Below are experts of layer 6 (counted from 0) of a mixture-of-experts language model. Rows are named router (the router's row for the expert) and show model dimensions 0-191. Each number is 128 + 24 x the weight over its row's rms, rounded and kept within 0 to 255.
After each expert's rows: "comes after" lists some tokens at least twice as common just before its tokens as in all text; "gets" lists some tokens that make up at least twice as much of what it gets as of all text. This comes from a sample of Wikipedia text that the model never trained on. Tokens count by the router's weight.

# expert 78
router [189 138 126 142 107 102 116 116 112 123 135 165 136 176 145 122 124 147 130 135 157 107 139 155 112 166 160 117 114 127 124  96 149 128 170 130 117 114 117 139 148 100 147 156 100 117  98 147  91 116 103 138 146 168 108 121 151  80  93  89 124 129 137 118 164 145 125 146 160 149 150 129  93 152 129 132 157 145 124 119 122 119 179 131 110 138 106 107 105 143 144 113 102 180 116 107  92 102 109 139 113 130 115 137 150 103 174 148 128 119  84 139 134 152 127 184  94 106 150 147 142  95 142 113 104 118 101 174 116 130 110 108 174 150 128 153 126 103 131 126 125  95 145 148 130 147 157 171 176 139 136 147 134  98 107 103 153 156 138  75 200 172 165 143  84 149 122 136 136 115 124 133 137 112 141 122 171 144 112 113 131 157 173 109 118  99 117 125 169 113 111 138]
comes after: " ", "1", "2", "-", " $", " ("
gets: "2", "1", "3", "4", "5", "0"

# expert 72
router [ 86 142 119 126 124 135 120 111 141 169 153 126 160 136 116 129 124 149 133  87 102 143  81  88 142 147 103 124 129 143 110 129 149 153  97 127  82 139 116 142 141 100 156  96 167 142 115 169 116 126 140  99 151 148 177  96 124 143 148 117 158 151 104 174 136  97 140  99 123 151 160 118  80 138  81  82 126 131 115 142 141  79 112 109 100 128 142 133 107 150 110 165 148 115 133 110 143 140 120 132 166 125 123 119 146 120  99  87 143 135 124 114  96 128  88 131 124 150 151 102 130 131 131 138  96 160 153 121  99 118 156 119 143 147  99 123 153 145  93 149  88 132 128  98 101 104 121 148 148 174 132 133 153 159 142 114 118 126 165 151  89 156 140 123 184 133 118 119 175 123 173 109  99 126 166 130 150 155 141 126 135 185  86 129 110  98 147  87  87 103 161  88]
comes after: " |", ";", "|", ":", " /", "″N"
gets: " ", " that", " An", " Won", " Toy", " where"

# expert 65
router [108 113 142 145 106  88 121  56 119 173 113 124 157 102 109 152 125 131 144 109 128 132 128 130 131 107 136 133 133 146 148 158 175 174 156 129 112 130 157 105 134 118 151  77 123 124 123 135 107  92 170 124 105 153 101 111 138  84 146 123  88  80 120 127 127 125  93 124 147 127 151 118 110 138 142  75  80 131 139 138 104 101 155 156 141 164 140 135 121 142 134 108 164 119 129 106 137 117 148 154 130 175 142 133 170 105 115  98 125 163 150 157  96 139 132 121 122 153 154 160 163 127 132 130 107 161 158 102 119 146 112 174 126 142 100 124 135 139 172 125 144  92 120 118 149 150 147 117 172 181 151 128 107 122 158 107 119 142 139  65 152 148 106 129 155 149 142  95 117 135 124 142 113 135 135 114 124 155 122 108  85 130 151 167 132 111  97 152 203 107  96 143]
comes after: " ", "–", " (", "1", "/", " +"
gets: "1", "2", "3", "4", "6", "5"

# expert 61
router [106 129  94 126 112 107 115 127 138 158 117 102 119 183 181  96 127  68 133 142 136 145 109 132 165 108 134  66 103 148 142  89 128 172 168 152 159 154 115 147 142 120 113 103 108  82  79 113 138 172 132 147 130 129 112 116 123 101 151  96 134 120  98 107 128 125 133 163 112 146 125 112 152 113 115 131 127 106  96 124 148 107 136  99 142 174 136  98 115 133 120  85 147 126 145 109 135 154 113 131 108 187 150 132 108 155 118 130 138 152 139 165 116 128 120 144 126 117 131 105 116 133 138 158 137  86 111 176 102 149 117 113 104 116 119  65 107 148 147 124 138  99 135 146 125 116 151 145 163 161 102  97 135 175 140 144 110 146 107 180 136 162  71 109 142  90 103 137 134 110 173 123 102 154 152 116 121 143 164 112  97 115 175 118 135  99 124 153 142 125 113 117]
comes after: "9", "0", "8", "–", "7", "/"
gets: "1", "0", "2", "9", "8", "7"

# expert 3
router [118  99 134 131 132 147 106 123 137 131 138 160 124 112 107 168  99 109 114 113 106 114  99 119 168 101 106  90 118 126  94 151 126 125 124 155 131 125 129  92 112 125 165 138 191 156 164 140  98 119 117 138 155  94 129 130 126  70 147  97 106 138 144  97 177 133 112 147 119 154 158  88 125 105 144  92  98 109 157 135 187 144 101 129 142 163 119  75  87 162 129 101 154 174 109 174 151 145 158 125 126  83 123 133  97 119 154 133 174 155 137 124 145 145 152 116 128 152 146 134 107 110 138 106 123 134 121 173 113 138 133 142 114 166 115 105 161 141 179 134 111 167 134 150 129 136 121 104 112 161 115 100 127 146 145 131 116  85 136 150 130  94 147 139 151 149 137  79 124 117 161 147 109 100 100 153 123 144 164  82 128 161 110 123 140 152 134  97  92 153 132  98]
comes after: "|", " |", "\n", ";", "-", ","
gets: " ", "-", "–", " ​(", "_{", ");\n"

# expert 59
router [119 130 168 132 119 115 114 120 101 143 144 127 145 144 103 112  95 108 139 137 164 126 112 125 145 141 133  82  98 124 173 121  73 162 158 142 116 131 128 144  73 122 133 102 106 140 106  95 160 165 165 144 128  83  97  97 107  93 138 129 172 128 107  93 168 121  86 105 154 126 123 114 139 142 110  97 107 135 146 133  73 133 121 114 130 169  59 132 140 110 132 158 115  91 110 137 170 123 124 159 128 110 109 137 100 100 149 113 125 139 192 170 125 143 102 137 132 168 133  96  93 100 152 151  89 118 136 150 104 136 124 102 141 156 108 129 150 135 152 148 170  92 123 151  82 136 133 142 141 127  84  98 157 105  91 124 108 109 114 134 153 101 115 117 155  98 129 112 120 140 108 149 140 138 122 117 124 128 134 111 104 138 141 106 151 129 160 168 166 121  74 134]
comes after: "2", " ", "0", "–", "1", " ("
gets: "2", "0", "9", "–", "+", " GB"

# expert 84
router [138 160 168  88 140 130 122 129 129 127 168 138 168 161 102 105 137 151 105 136  66 164 139 133 132 101 115 116 133 148  97 142 119 147 126 101 100 102 149 129 108 120 130 141 148  85 102 142 115 157 122  91 150 134 104  85 150 122 167 110 145 144 154 143 130  99 133  87 118 152 145 151 111 122 163 124 136 130 115 105 120 110 151 153 147 153 144 165 119 149  87 106 126 118 146 132 115 127 155 142 133 131  82 171 126 135 118 111  95 141 102 109 111 111  98  93 133 103 120 152 101 143 120  66  96 176 150 144 157 142 168 109 185 119  88 120 169 144 115 135 151 126 157 114 152 163  80 113 157 141  87 106 114 149 123  92 146 127 170 111 111 176 142 109 127 102 154  99 125 131 125  89 126 124 132 115 157 132 113 110  70 135 138 135 104 108 147 131 147  78  91 122]
comes after: " ", "1", "2", "3", " (", "4"
gets: "1", "2", "3", "4", "0", "5"

# expert 46
router [113 127 145  99 133 134 126 128  81 119 149 125  81 121 151 155 131 175  73  99 159 113 130 159 184 136 126  90 111 133  93 157 103 122 104 105 148 127 154 156 123 102 124 129 105 133 144 149 159 130 141 137 155 176 128 132 112  87 103  89 143 135 100 168 156 106 109  79 183 145 143 140 122 138 133 125 136 188 131 166 165 133 128 105 100 126 163 146 108 137 130 129  71  99 131 101 115 119 122 114 132  92 126 142  77 140 153 151 137  98  87 158 145 133 138 108 113 131 116 128 109 138 131 145 171 132 145 139 113 148 131 122 112 145 125 129 159 142 149 146 133 113 136 147 119 106  75 108 131 116 132 160  55 142  94 157 130  75 125 127 174 180  90 101 123 130 125 107 160 120 142 127 140 129 122 142 139 146 152 110 152 143 113 171 111 129 104 148 129 111 105 146]
comes after: "1", "0", "9", "2", "8", "7"
gets: "9", "0", "1", "8", "6", "5"

# expert 93
router [113 107 136 113 109  80 119  88 117 160 162 148 107 105  95 163 120 101 128 151 143 136 154 134 114 118 101 142 101 133 150 148 142 131 150 114 113 119 108 122 170 131 124 138 123  73 102 118  94 125 112 144 140 181 165 122 101 100  75 103 113 152 127 134 112 113 134 119 162 158 158 124 137 177 174 172 102 149 128 141 127 111 149 146 122 125 145 101 145 141 127 119 110 122 185 121 111  95 117 149 130 100 133 146 107 129 128 146 104 108 102 142 139  89  86 151 123 112 158 139 152 179 141 112  99 157  86 114 108 143 147 139 152 172 144 105 113 123 143 159 138  96 137  94 164 144 114 159 131 106 148 152 161 130  95 152 134 104 170 114 154 127  95 112 127 131 150 162 159 132 114  99 156 176 160 102 137 152  97 151 139 168 147 127  78 120 153 113 142 132 113  75]
comes after: ".", "3", "0", "2", "1", "5"
gets: "0", "5", "8", "7", "6", "4"

# expert 79
router [134 144 132 103 177 131  99 129 118 115 146 107 138 152 100 162 138 137 111 143 127 130 144 170 131  82 138  74 128 143 142 107 119 126 147 122 197 125  87  92 127 154 130 127 131 138 109 146 134 123 139 127 131 133 151 177 121  85 167 150 136 161 158 155 126 111 138 155 110 142 118 140 140  84 123 179 133 114 142 141 128 148 143 128  91 129 147 109 168 110 117 179 124 141 108 144 123 152 147 133 131 161 141  70 158 163  83 128 153 102 148 119 124 150 175 110  97 121 132 127  90 152 122 158  81 137 143 154 152 154 133 137 141  73 146 125 121 118  94 144 130 145 162 135 173 112 144 133 162  92 159 128 112 156 100 177 146 162 143 109 143 138 141 147 154 151 102 111 109 105 129 160 124 106 140 171  72 157 134 132 108 150 111 125 130 106 148 104 126 160 114  87]
comes after: " of", " at", " to", " in", " on", " for"
gets: " the", " The", "The", "'s", " his", " their"

# expert 44
router [131 147 174 135 106 118 104 115 174 121 112  96 135 160 149 119 112 140 140  71 112 166 122 119 149 146 106 157 114 134 165 149 133 133 166 123 145 116 102 165 133 107 105 150 164 149 129 128 133 170 121 124 123 132 158 121 118 119 129 107 122 123 161 123 148 150  98 117 136 124 120 121 138 169 106 149 135 111  85 135 160 130 118 140 149 143 116 138 133 142 172 133 136 135 154 139 131 148  98 152 119 112 126 151 153  96 147 117 167  97 144 134  93 134 115 120 116 132 103 113  96 112  66 163 214 102 176  50 125 130 165 134  75 129  80 106 117 147 104 137 140 123 120 111  94 143 101 123 137 141 122 115 142  95 127  99 104 151 137 111 102 161 172 113 124 104  92  92 100 128 147 102 121 110  87 124  93 130 116  90 119 141 131 124 121 139 148 168 176 127 102 109]
comes after: " ", "1", " (", "–", "aged", " —"
gets: "1", "9", "8", "born", "″N", " An"

# expert 90
router [117 130 124 142 129 111 129 122 121 150 119 115 107 110 126 132 184 115 118 113 126  74 153 168 114 138 129 121 129  94 119 139 138 142 145 135 118 132 145 141 148 120 127 115 148 147 130 137 162 120 135 134  86 144 167  99 147  90 144 117 148  88 111 113 158 138 110 109 159 141 149 147  97 107 156 121 107 157 156 131 166 135  96 115 155 147 168 173 127 146 171 130 137 106 162 138 186 124 126 102  85 114 128 108 122 107 130 122 133 115  87 156 160 149 112 114 117 150 129 127 125 121 151 139 126 116 125 188 114 130 118 109 115 158 144 167 146 150 181 105 158 116 125 122 173  95 167  96 155 111 144 133 102 147 117 178 163 137  99 123 200 176  91 137 165 105 111 117 130 142 159 173 113 152 146 163  90 152 104 122 154 116  99 105 151 116  92 138 135 139 183 112]
comes after: " ", "1", "0", "9", "|", "–"
gets: "1", " ", "9", "2", "0", "8"